config.yaml
d_model: 320
n_experts: 8
d_expert: 192
activation: "geglu"
router_z_loss: 0.001
lr: 0.00116
seq_len: 1024
dataset: "wikipedia_en"
Below are experts of layer 3 (counted from 0) of a mixture-of-experts language model. Rows are named gate (a neuron's input weights, with its number), up (a neuron's input weights, with its number), down (a neuron's output weights, with its number) and show model dimensions 64-127. Each number is 500 + 50 x the weight over its row's rms, rounded and kept within 0 to 999. Numbers have three digits each.
Before each expert's rows: "gets" lists some tokens that make up at least twice as much of what it gets as of all text. This comes from a sample of Wikipedia text that the model never trained on. Tokens count by the router's weight.

# expert 6
gets: " ", " a", " \"", " (", " also", " who"
gate16:438498521495458529499537557519517462448493555495561586438531428486437509595543498441537522462470491512546467434526483534451528388549622478501528477635463477530520544504474550565584492507554526
up16:546539446478498557407500452496541506532503477507578530519446450437539503422572582492554488520460500451541521516481490471448482594536522453464535434543561528464460562414540465447477527534492393
down16:505511437447529576405435490471516432470455532476507547500538521553478513461550369496564462561410495505563421425505397556534493567410531500639566419553590553475513439502490460523485389415407521
gate17:471545433512462577430499467453429502408530501340507519470492508472570447485547560402472542492527555503573542493573521451487507472519481566570443392540510500591605575520379546472527484525514501
up17:595471581514484457667554428478460365574461603520489535525604536460420453474488483576473581470475470419496517555459522557534484540483489457459562489537572535417465431535503525524459473492420536
down17:574471515509440460443470456498525579414491596440456545490463479578442577501483504580518530397466525471576522399409473542520622497446459441450440500500558609492413478580492540515544520494521501
gate18:412469485555503432526443550516447464543454466475541552488530566508568461557599463460414403501392451492550502447466446470542515535507521450583439504396485517494540538528507595462575497580492483
up18:602478493532552541438481525436592466506499543460385489520487471473509591422526543568526449489595449535481531511510565569488459492571490437506549503624529469573486550576418359530551453473477500
down18:518507545454629554455403444465512394531447578490541509471471380544541452421447450428513454448510470478548492417465491481499573552552482488531527582495512532489468515542527434465540488499444508
gate19:483602466448505506445578516494472594442481486558513536466444555520486450476487398470542483456456485498533458455505398500506495414454526521475537488573478509486526552543424497499550421433455497
up19:522473471431569559445574559513521462516594516424499465453498457462512478512543475570511513506521497564484531521489494440455531483489482425493552465439461498500490471380488522551545507547498463
down19:467467569468489420567565477573428511581525473458559499483447503606411536511532545564455497602516482518491413501432602551447466422488596434511502435470475536463451512531554556512525447550472508
gate20:452534593438548480494519531515510507511523435452568477509512517413456386651413427494515523476481493437397476502527511522465516512476549540534502464490479444465468445499502486532518537542440509
up20:496457442555428450505429489516490465498566503577517582542519492542570581416524514546460493504500525529599519541472455548439529477461443514467459464535494464456507532502468438468431449553547485
down20:542568398494456480501516557453521534433554543424438532446532462406515471509456525607563507396522569418532516478539583459492585542520503557507521528589517532440518528581551504453589491453487488
gate21:550588523575528518527582526536532511464612536570518520472483405491536518461477457498551381521527533492502544533484392436458525526502550460380418603455514520427495618491360528504569558468475473
up21:544473551521510530505549478388529424498521526480428475404451423489498464457397494476527465517532541415497546577466419418470445483495579494358403546467526578457426571380496522478563552468435489
down21:506524543463472553517473531451490511522519643505419502452545507612581582454528569400432500540508509453560437466548487574423420526406540546464472531447519483529519504524510484484492460440378516
gate22:454532498551484507434502492593516509492478563515473458367484422458461505434476446397586506495538612529512508452471543520492565584515560442455514551490448486443508532548481502451547469538477468
up22:462579437491478461532521610431412433566581373478477534533582622366528518554541482566477498523494502549513436438542518585542531481466477509434517530517479490498479439456424537471476483466510481
down22:493504471511465420473437593560439623518502528484508492549468449503459415543445504485527521443437496461519484491536598502553509525490454489512534394533388559495526497530526379492518373499474514
gate23:553475508501586583514462588412485463522512437537534481500542488463541453474490553576472460518486481484479525434534479424526531508477516485482412514502385453451633482406533465546548580509490419
up23:541531528505544528548498588390426437522412405516492519499558512485541417546541563513497434554473550489571557451516534500581501518541540554475457497524436478465579425464500467509546492551503418
down23:614508449435533492532390519492572403606511501489569444526518520594470556508502573510510508629559497411546481413504499424484418516555489432565531464479538485437395391420579447522413518449535538
gate24:525494520537482530390525510582559486422524552532532513550464557425445334612502478505611455420604547490563463428493485485528574536553502556369467536459449503657528621501514504531577471454517506
up24:485533468504482497574501535543491548470468447396532479443495516552498582392531469455520535475403384517462511577520486490462556426459501418569517475426572510444571431474392478553382428465494496
down24:424623552456558571465507576448533524487418502483610489576503480514456536460494474525442562486544589519466432498426424553463504544567461543570512506473517518466451439506560459454506459488474469
gate25:484473443527492470503430484528607487490460514493511477514408422447513512492479434551428459414541539438419432563553514435497519537422532475512473504478526438523411461510472387560445367460443475
up25:492463503577518561561463564473558449515475554411559534565513525514551453455518538497487401477461478462514492531409478506521503510531463449485568467531546560542575530390441494505494400446530444
down25:449497518500455526450430546586478522457406462477429496428426535413483529548491469554551585562444572400574478483473630482447447516446497485490423427540449457504590515540442431385457512525484485

# expert 4
gets: " |", " in", ":", "'s", " the", " on"
gate16:557555535485494481466515485521466487489600547532483503460459393386466522490535468519535423481439456426482496514447537435554501484506553537403535458469519380472473577516549454639515480556460420
up16:502517446507533539396504489467481467517501553465523529434512461495469501440561411514508501474455485402525473537473576429515482527585472502441556427517495526519407555485590516601584555488465535
down16:500481561602448422447474456527495482519423425533442506549439489509521467569509515563493475648420535431472528536464568542485259448495550532460486484458470446441461537532579421486494453561415464
gate17:506611404448507587489465476447597482516544461528575505439436472506494508414483402502487509447490506519457458476517472535504520508456552505500566481526464486598503534534515552503505530520514521
up17:435479545455543511472528528576394535527535495377458511489492527512402471617469539544511480480471423498492510616486450459458548444578532433475481524467480564495524487544448492458521515529551440
down17:425488557421581545499574608508518480380527510512467482477528476447423402615479530624481420532471570481438524487417444531432561548493537630470395502412484425475571441464565407413480527422515530
gate18:533509433542498546523508454469546471525433495390487494489554442528461432571508453571499497483481554447477517528463551569524527609474475415488464456439501560575485474529478545482522578484382511
up18:490539535499510567591559473492465486506473450563443478572538437495496466541488534529550518541535588444506539485559468575486509482474542418495458452509604506547526490440527472475529495495473514
down18:488472586520447406455486448534543546500510495547494577460497492530555543570487465435544352557441462486523532551543485548544456536536486535522484541452562585583500523487524416540463582427526561
gate19:543478488624495600466509504504503612546458529526593499513547515506478480480533427509508484477509592400558454576452534502502537512560468507493606523505472500573478469444463498526541494546467490
up19:472499521481494435480528543483487441502512459524374440526470527545482539473510540523443501508458443537482528370561445461390542475480497419538452571435492492440548508567464441493447542499518477
down19:508526418568498536492539554587486417476547552442446545468440463528499414526456543434529452433452520500521446496476440421523535508513454429437542506577539456468564496464481544598540521453598604
gate20:615473496518530575500547516497517594458476538556453487555501498573426409553524571456544369440493465411554477500472511475425521549616516418547542486493578576505474547588443544518530442468560473
up20:537570572543493602485578481547455512472508515594468529511432536451568483545543565469565450545496546461544508501523544520421486538517451559620581444522600527437473441454533463472562375498520507
down20:419490509552527532474546516426487572513504492538523436456541540455502419538414545494490514471511499541564515440588499466496484501574535482535499465433510487490555532498419507585481482496493525
gate21:514488480458513442431514420417490550528509496483516395475503452523567332429461448561494410483486458536496485539509485502575513426516440465464419456526465556488518469522520561544568559479427502
up21:522492611497562459490496437497473539590554485568551527528544489501526532502482491512483349492451492517498509460536505513516475441461527424535485470508527491497499523576470521547632538519483443
down21:510547505507514507528471417549504566473496447502646475543485535540478614529502484474530545603461445467498543442513551601484359497540615494541462432598525555492400505463469420434439479438507486
gate22:535403475439468486384442535540645524509548444562629483413451453515527521576475475507469509445490468566460389380505567400472515575456486486503440517466508440402506562480505568496621548504524534
up22:517492487561503568594491542515430558490545494547403484471542416531551467543465536476509478539517609584629530478428488457576542451449487597476416546590471561536478492453536491503509583407494541
down22:540425533512537481475518570564502503484628594479560548547501441450438489437456423536499573495405550464529491561487504479444610515499501512409504511374481491515605549536498501378531557511538442
gate23:475487521477468435534548506483580525438566467579531536445465491622559461368406361510463501437494476608491498480487470488483502441434511433404527514461509545452477488464473542468563566519458520
up23:501485589538466400626419536625528511442534498523503537495448492478469561555523556533437504498508516552554520373469449569437487472540539433522504515553542417488593494570473430475544429472475451
down23:522491587435477545453542502489468486474464502480475475531459461504565501568559484474546448574478475592495459487572484514397359464520509394528544456468511665550504474449541533402596472454491501
gate24:466499541437564464470433511557511498406584468406502509589433541496545484498413536611497446446467531491521455493536465365529546533603617561474549575375534531504525481566501546531507465542452411
up24:496510469493469491500460434503489456467373467470496522487477427438551546472531533568472548507411536498412487502528557504438465578521599581507467456432485477552483520549491538504467594567459459
down24:545403533495581528481527496436531470493576588483513398500536435557462527587557576578529388549497398457476522585444510453527505594626465581531526418502519461587422441535527554484434621541471501
gate25:506393448509539519477443519531486439490566484461536531402433447524491392470569478492512507471450530501503535449528466380490503428522504558454581574508478421505468552520438559495521443491444530
up25:503409445430528391497507514480505541563480554574511480435518453484556398470550489461545487441538548541516510498423537451499505498567425466442500414451502536461380537512478497492550493508509533
down25:463457571444497518467572481486444457542557505482542497461485433541547461469501563485434509483463521545516505462533502508417436453490511491536593553495578466472409493527482444423467460539566460

# expert 1
gets: " |\n", ".\n\n", "1", "|", "0", "2"
gate16:501476431490531586486591505498488460531469502481505493529568507538541533506568574538482542548472480526507504619434356476422506417374534495480560577479485569453498441469474477567453531530638478
up16:485438485597456594419486487469519547477490458486477480479504447587476521563488455503530581513528485471536510499461465397537461513519535450452500579574503616508468530482414537525430484480460417
down16:519466588464570435483489516458500564405525538489552488496452492462450412481389460502563486445496542555575478448536524565478369548504616498448461495503509457542557540522536519471575515423435550
gate17:509456492489537491492526568530483525519473525471498491545435643484480458495437517458477553518526428498577501495464496521468478494497464478511547481452446474478562547527531519432545449494491518
up17:549490585459537486570474585440476577491471554475474593515513533512446471510512585561523547407534550485516433519461531449441466532458510438502568403502428458447600480478537449461487390521460482
down17:549519608449432517519472529444514482530498489466373526490529479476470476495504474533495461537508533460486477512500499514466321483521538509430512520514552482514548512521508448512527530506493515
gate18:527545489505524493463521574483502428434480502570486471528520430540410518487517522550560426463421641400494528507479486538521519426470502542428466493523549512636486513514453503532523582454420551
up18:580467528546463545431491524513459460531469506567483500405433503576462523502477509487602495512471496444565589519474531523500447452448504619417415515548495562568564520505499472410491567411425542
down18:496569526525467454543582442459443537498480459532500498513566452452493460455492511556493419461595518452488536532531515625509603546543496483543566538479605509489591496449437418444456496454440506
gate19:531484525558505569528582550549448514545453549504493483516575489515653443493495517524556426488554521464454494545479535572527499459523571517532411490374517516554539309407486407585489474548454436
up19:541521498558449546509573581427489529449525495421491453495538429571632442460555542507542362426527461493474495478560488530518475454577522487476453501421523501465525475511480454518530455591450429
down19:508417587471491504439443503601418571500547562444447538493517512492472481488543531414437535578464470527492483501520567464514259592519483462544547501573504471516513521548519498466503480440485428
gate20:523502468450501558462487472431549560474411475488517487451531455494449462534522479506497516401462472450407512482467528497455537590518484454564507461498506577547456569603466572535509562449459443
up20:465522529487532435448497456491475491489505424507510498485507562489458476476541503543470503509446509558563503528408511515491479456610455526449561542450533342502594477445506420435560455528528589
down20:448559376473542478564509493554538455463612433437529364576524427531560552509443510500505428462488563573516541362482410406516582404522538522485526541477531410549486464440517604509597538357523516
gate21:468511530534549427508493521501513464501586512512557404456503509496490508417448472532494582468492491474455499497471550393535515534535487473521447529477434548517430500458563444701463553516521524
up21:613536465427355527496489477515535545510482462399452564561510503515506509507548605504532452543486479563550516550579457630482509461423535512463543493528545496467530445472500510387568509420505485
down21:478544482542548501503510508402399446458532448534480521562482544531534559512585444471588408474437501537479527472604528503464571506554519398416562509458567500435442507533476461512471507535537511
gate22:513496558535450437418448544567552529520506577389474471596498426525529478406510583525601501454546585555481443503588479557476523548403590530518644597456500517473456435392557531525537485524539448
up22:558559517576464510529491498499481464567464464491490472559490473493405516538580524464569365567479566521544548527457536637539523474468478538551522456576527575527459587517457477445479428471545518
down22:484477517571577445563540505527595537543493478466470429418496454435515445469510564522493489522476519474472508493506617487581500523541508523470568427514424568520426550552541472450515516473516560
gate23:437399447551453497549467510479458426462485474385552496632510419514397511535497462585492469490459455563568451471495451528486476460544548533480541502506547517405541509504475532500524459482490499
up23:478541453475524496484558499484486544540510485581534455453439601456606511509516483499454500523467478531510570500491499418510471542556495497516493550523503487624498507555511528459490517423514510
down23:544451505452513534602518535554503543467481513565583526502460462497495506425455451559431508262523471516454469518531466549496672454461612515525492472571561522532405446437466507441428560491492546
gate24:528530444448569502487463674597607481478544520520471546473473475522488400521484413543446509493494426588537450564441482487549521478514515472394566577494460529541410500468386513489492534438502431
up24:462496535627407534491554496451505545433549564527552482510473500483478618519546581508536421471441541555540492485551519478538500501455511519535462472598485570456516603563483609604547559547571538
down24:555478418528540497524465435501537519528498527442558432472477454515503476539462537510480430453517472555606527424486588475411557536463594530571578566426546489422508447513567467492478510441539490
gate25:502488475533493488494503607409494493478511458536427561455527503538498545529542516529530545513428472395616545543531481525544456393411508501437430449526421526578538529463426468545515510463547590
up25:530530513502484481499531403603527500524468490484520470488481534470510480567505473547484411474481551605425477389569454436443534611512408483515591520455543418433440533557537519473528549461422456
down25:568401440558605532419439468475488557511455565559623394473449521556512532509476504475479477453536526492501448585403478518425617552548484518581480515499507499447540402494503603590566458553519461

# expert 3
gets: ".", " ", "0", "5", "8", "1"
gate16:453482439576612498540551455480474557486490462440486484510512459508427523555460484497506525496481337523532458501550421480517522455520589443457570595508461534520436547448509548531605560485585475
up16:427465448547548501479655413455437560424429530434512502524550527522531494504552460488458482514402483576601472440646462572470473512519529490552525495501509528487482552468464561531539514480585468
down16:536426543481447487465520508476484414539454498467397466500605456565475577474506542598451472465486531497503483484461524538508348562523480565586600455511522509416481563503579528526551433488410568
gate17:564466516463525504512495610469510632455513506512435624522446454471478529496483527607562440419529514529456482516429422561553506542545501478491477505476536546550472573555473509497491555414472502
up17:502509541455559466527534542488476541459540515530447533501486428423475504492521475567549463482536487599510454437415473543552494534518677511523408503488543556531522541503441588481538577447483520
down17:579569484498496485416458518511517577560481587550442561482458467560483427420589528451462458542487441408461521489408525539548432589519484450577514552556447550466520518449473473310581457508441455
gate18:573532504578522505499534516574481521598498423489473500498490461488440451497434511575470464512566565552407565526501419477479511495510494480456433617483444452490562565556494570574486545545485462
up18:433450466525457480488453539502520497416460556548528510627548499536490496526564482447474461477461481517601413602525628541524521522528490548562561533508525597509453422538510419542474399437428419
down18:513537499490509596501484597465485510482613478498496462456430514435536580522526524448423467409540489518460465581520489464558528521543403442601453481536552484492521502590463462411604499482573599
gate19:502563482547491531412522438554611450470511478506405498576488474501525473472454468544480526537527504448536508614544496474551538422529434529545448495418503438540503473551565469545468452552456522
up19:475464582476572509521445619594460547453467514561516453486498500465452502539576558482550457465501522520405503450474464498499532534406591466432518529531410587505478591516437449503453559473524477
down19:512518552482465488600487433511480628592509545436637475458458501519457494488474455539548472297463527555547505471534520460495528524560510491431568531540552504561531553569486496473588507442424470
gate20:366453471453504611469553593519422493510528560429598448526551452553549495515488442482449493520399443495522460438502477453455491463504464542611617491526475412428547498510503487484435533466522497
up20:613467541576507522483527531482488586589483581585473583484461457515481447509521523508632489514490528528476553533443529494468514533519506511511505536497569525471505565494506519502626589560499439
down20:443499471467498470491497474487586497373537563470513521626493504479540488500425527467403542578539378439535469515479527523553468555513520519483411583515495500532566523505493474447458467496503572
gate21:516455576462565452526534516440509463471488491477506463455431477543456467575586530484528525473551429561583458501448500543490489472516601586558541507540559421437491561506505481486538579485486472
up21:488492472481508574514577483534572535516563503438450498447552471426438457471469550542535453492472537498483367487553451418524516517439456468312420523473443524606479476428470541483509488506420411
down21:470530533565509505465596575526425569610477500499643545539438543511571496509426446447482521418503500497537542653507513480530698510510469536525511431476561457503609522550548508608507484448515469
gate22:577501490555469542479458557492521513457565584567520410515535490500452488516518459526498498474494535492574568558527526529496544444512503413571581576477412477418528525596574569562531521483489547
up22:520407426503464583484418431520535527452568597519496511489487505479489507490453471546502550493429507526532523476539448399519524494534463425456519525444515449485435486530481604490493473480483488
down22:531526446440490541565451571476512474516474441418571455458488439447513428400395444511505513505533520547403471488549511605421523429424513475558495441528504424405572522467570616590497526504495468
gate23:457470491480605525417540550470510530463550491545544457470489500477499487532517439585495510462504472487448470489575469410535565459476486497405456549522415478573510530519403621529501520435472449
up23:495527495465499461483563452473480516545496464530450502454534541536570573477538590461473617604572470381458601463505546424564423480505389478430475464602513525509487505469524578462441530622560581
down23:527430493454541502470518524469444539486499442376460541536537469540505461455518474579490475420569500496455380512585382385534585473448559482498569537396536423471469586482509453543488521508403509
gate24:511453523493551523567473482599508515529548413491515486484478561514560547528534437497441519487489446486405519441435459457487527501496527465472543530409545441612495581573490714495577500521465487
up24:609552533543523522423519513439439498467521577619457461485498449606443474499426540499635437529460481567551458454556571485545458472463465487528468500577538577448458523453520371479511484516521503
down24:509515463584490494463518506447531476545553561513430536555561498541525496469472543493519494445480463468556467546517460516556625548451447451519445529541441505467409491547548434537489470500488485
gate25:455601459421429610390597519468478532512553485458557419398479413539520513454471486487453548496388470477558373507502489468425511481467497530420499512569487503516510421537454531430492420512546501
up25:495521558519516423584550450480460503491519424568461430460435479496441448508446534515454488479551506582570510543522566547518486509460607447515622525486569558594509391528538569493562501477465594
down25:545505535407492575501446539554458502556593524514483592505460560556494563499515577479384513609460530502478469385542435418422357533545468469508525530424454369491561555562511472550477514490494469

# expert 2
gets: ",", " of", " the", " to", " and", " in"
gate16:515564514461610465527501553469619495607534395513551476487435594490382484501428514503470488505493524475513461480475533442451533592409511489407518494527501438473437562474517473507577516464546436
up16:461510488571518504539548491537481505475511523493471486547560505511552608527494498556542456484501422467405532500559487526521511424533537446578556538441545557552530463529472538542398472460501531
down16:562497497474506483445512624500518502489494461487523413369504515523539509508465549513511453408483598524465509569513538452497594584490474511531524545562467557549548483464480536495575597425461536
gate17:497411549444584501564550560495528494571613451468490374443526613479544516456398459514456442488470501437487565451475469452533508461478515512500496599520568485460507581494517508565497531516508515
up17:588493486503453527429450487489550439506519474424422491515494522464532559490512562458528486584521516468571597446541519421507437505578474521514492575546591463404546564427578563412586484555503531
down17:410366457464555414532542490494480510510584426506483378440552555538507589489395450466495493588484523473404489372466555417482483438519507438551483544477484525507530506490584537605478568509404510
gate18:478555521560528547501515520561479521454523501453609488420569480441483487551471445596452476508413537436575449459462519501548533533600579534536529506511462494454426531591482569505607511599411478
up18:469480511508524560569570521531508529438565410598453396592510540529508462562514531483575456516564460414454534494565391520481503466475496409434476555525505505384620510481409470575530506430581452
down18:548440518517496505523532514534524508583442524561449524460493588526499479473431498374540485492456509535497538522325589543570528525469484406478499583535578472513521569578531505496525491485506526
gate19:513454467422574504440523449483577510537495419448494451530535437563559494499506466491451461439512394575465460537428466443527509485579539458486528435546425588444512522512516533466507487482388529
up19:420495547570471515488492520505440569489446545552495413493529441524528524472410535476510559507485522449484495518570630512550522524538473500429448495531455539541458511424583564521383553508467552
down19:482538570512525507517504563547411545520598518497479494493510500365473517487395418509454542451387509564522487506506421529525528469467483537461524609394527438564514467550528522462436522550437463
gate20:525488530470616520526439543438664483475556516505515488458532497496497550423457350485522538508542486456474552516521447439498532490442490516635452516407428467505549496465498540539550572583585486
up20:420493555406580488420541547499581520497533430501513455392444454485509538394399400509482459490447445473502505557562523345471482505562542541551417478451406467461473572425472633484505477532528474
down20:469499551478565502478442399443533446561426536432468498587565496515546419487510456492522499573558523494518420462540566459521348438478500505532517477537527552464530522450523420483502453438449523
gate21:452411570569548499461498553577491423412434520402477506500432548422468570485408575476517415476578427397525503481540483462535505494562562375523470486492517478471385510520492565443578525465506510
up21:523458461475437525542461421429568492622385451546502552486519530466524404588517345655406504543467531507504493603432483538551542569485468414490507533516471502528593446513453488530474536533398421
down21:518512528544469527605536560467424470513580498489555432522533514502468513511353509400520489495441544404467487506569523478448684447510466543529546582533519468529499547507459513608489596593498477
gate22:438483479501440558511562527432566459486514437501487455483583463543476489442479447510555541484448496570588526505544427449407471545400435517482497639398483438467473501426527562506522450531534499
up22:439427482433512509499485491469531477568539501485504518585478492525453535522428491614465561467536460590442446520426479457489502518510505408422493546447521534457447479537555505529464573531539486
down22:469448527415418490514468519486525453533470543531475455513459502531476434541552515437587469546517502538456540506505536446499321529476470516584485480418588528490497534514490505614504542463519547
gate23:425547391554452537432546493467570533474501499539477498481407428453525480518573399521394508510587430541463488484512502504499490492462491536555511475522459615502526504418529501541495543427518484
up23:453616478438514500471464537460517536531462568435467527419475456539518396463593534475457462530517506537425429497543447508549495452445500515481442447504491558459530542537549491501454520434463534
down23:411470443581508486491496538453560427521504479480477489551522516395432512556482513516440522579495445483501474525511499481537432497417507568521557495530486472512465495429586376504530518423536498
gate24:537434431587544502444451519543520487517553426482616495589457497460426560668460633440536517472449519570461502538432463460396501467533539481453485558532481430558537519441518500526541478481603564
up24:479484454580493551464502435522430420551499495550515508531539530496512535628455586485504537535552443527543577426532466510360494419538446520545489530540525397457588478591470516492518389456610555
down24:562442487608472472467557571513421462444483551452533511487458448539520415520419485544462490450554431472516422459508447556552557447503498549513459518514583515415542513580557447444458386485457622
gate25:504491526566498550440481536514510521435548525530577510489492576373429545535539509459554555413464519446522464491559521379420514636473515547436537496549392483597507504509508484529464505406447545
up25:415523493564541495424476526530500502536544513540476545501506509533549542532529553497468427488598415547456595438538523474576531393506484497537542547475547539487523463561473512502561539574600444
down25:443504513541539452468550473489396580421476538550498505458489481482470473477510520448481608504496535600456456506491447371557379465435522518473514457542443581557557520405503557563508507465523445

# expert 0
gets: " was", ",", " is", " as", " (", ")"
gate16:552503460494541491535409509558481485510562528432531550566503477509537549622486455523538561498442514527590587440443446535415525564522502534460563537533406418630452576435526546499508563494424504
up16:415505554508551515475632555555513485442427422600420427482511503464510485458461499496526376467567530453457508486566534470522526360512502459518379522386540579422528492565444508476569447532562419
down16:482556568524457526458565438545548484480591471455524555443482521545557529488493473431512392393531422485438523471507573485538555449472578474474461568435419512448466482492468421550536537479526597
gate17:543479461487577458443509485539641531510548439521492399532449512429413500543435503442456472447511496526487495573572456529513617465517545381519437511425530470572491505518459558616468466497470465
up17:565536537543544407394596504567538455449500501470457534529489513399469423552435501428446515503501583533552488540521561558542469532527495481448422502500540454504488524470518532519448447494428421
down17:474480520506575418490499393430501459391430510485481509529576488582429467410526482378553483563466569465547534524607512499503373624540477475519516526497462453482423524504534508505473481447381522
gate18:543464497491622444551463495481519529568499510443535476484486496608452529500505454467521452487501442474495490519468485464535506542535542478355420459443502528566500495507476506464502484536508500
up18:476440531516421568497563456484516380512478507530454491485467410463482474531445422465480525535488576462408549475433487598440433499500469614544516451495480440476422494473484405472576505528445561
down18:424522467488493362556569583600514399508563482500523578471529499425500469449531478538549420538519472454534510515535562506547467519476476447389421494388579432458431565563566539501461548543519504
gate19:461560563515530632521620516510519523507506558491549531513489493457567423489477508471474504539585568445534465526440501463530469478506547593409553386458528454409468454415496495629533531538514519
up19:537437480500499410472432545547486533508531515467444464477463470555450511491496509510505539436458435533463461415505422487556553611439436370551465613472387569517481545623449441424536465494515448
down19:506541468463520547576433420481547563511507563437536501557488507600470503442491363510551440379502505580494504508496491507472492579449521513564459528521531460494497528484530490528446523420345476
gate20:504588452476546467432547473478521570426481451563512437562477472544514555554431553448460507503505519488543501639491515543590491495472463501522531649428465495503543512454468536479445528561488459
up20:497599591504499454507506552519506551444425431562557498520505448488544517541508533398423515513494539448519400586505469453496500479527462571476499635467470541551502480444504502533469568556511503
down20:506614497605487372446464543492373510528551523506483472503577486474417530473484471507531484594521435473566433571596583466434405467465472429512488446545437480543503509568482535506521511509437414
gate21:433504442633586453452463537601561501482572544472505527442505532485491445473556455490543516523465410479522549455508436507412564555467499479521560615388461529494507391527537515508541359479489418
up21:454436460566519493438541493570501514471530547468549524475488534477508497470508378508507493508456438497540499458435445489449564554474446500529518541398457545491472417525570484536516350496501446
down21:514504635493534443515462503467581482510427401502451511542559554531523533490453462439460508629447563516565609549600466509531460452473513572530443470472479605476524493476518453485529491485519619
gate22:507529479482507615465621444467499512472664409409494448495484495479525496435452522466560489513566476463546486596472399504501571506490543436436520483412451398461526523489527528481526412490440589
up22:496484451507539475525486481490519521452517660518526589538505479542531548511505534536561473462430461408485453459568440370519581503477389503483475538496552563530385599541497520594511535407411509
down22:543486519509392523489406592491426601573531482460552560481397509480475464526498451554384436341455494652505475505459512513532555490548541545472440544611567529493520488544473538510509490532540434
gate23:420546497528487557501405503511493546497525417513431557518477488513431504493544476477554591476465494441573536447452561521537577446465484396522536486467435525582448520585481504581522469484473439
up23:576506622477569468545553523558539477505504546510586469552514536469538522492494475474502386513616522505407466532567440489458482557548520576481442539470521432424536436426505518468540504559534487
down23:521440469459496456417469478457379566563525503438581512506482553403446553521564552539501536470470504435426470524538441515497566467514590482462562553395487465434549546539426476417414476579449409
gate24:482477536486563467475559479457525547494532581493519575444534501492460537436506478514569498478574457397486509477480507490512538486559493538451526508481486458446434566472464511558620556452485562
up24:454479509485540563469573434518468455489549488502516537462535487533472569445490487433589497528562381435567586481458535532539444456674493526515507490443543455470452584493503468458542537475470581
down24:477462462451512438686459480504443523553466456534523470483521473455445529513516454542450454612558425520505522377419574544513436468428428468536551510557534480403474494504447518479579576554496465
gate25:552541416476458431481521480494515498452483530533496498536493541528436516490506521545482522497475387518513474471541544422465518487517478473467496504443517583461419471463567547514487482495435496
up25:592420607555552488479442569549476518525490480627530494545480484482508529519496488508477475520471552514480531547549548551637493421583503502525550500480422537465583465534510402489474575604612464
down25:369533497426483502407515516485446563489598579461482531507407575467551466468493410553563622535473475484509491494487520607460484458469505457514477549466394462563523543602558512468499514531446400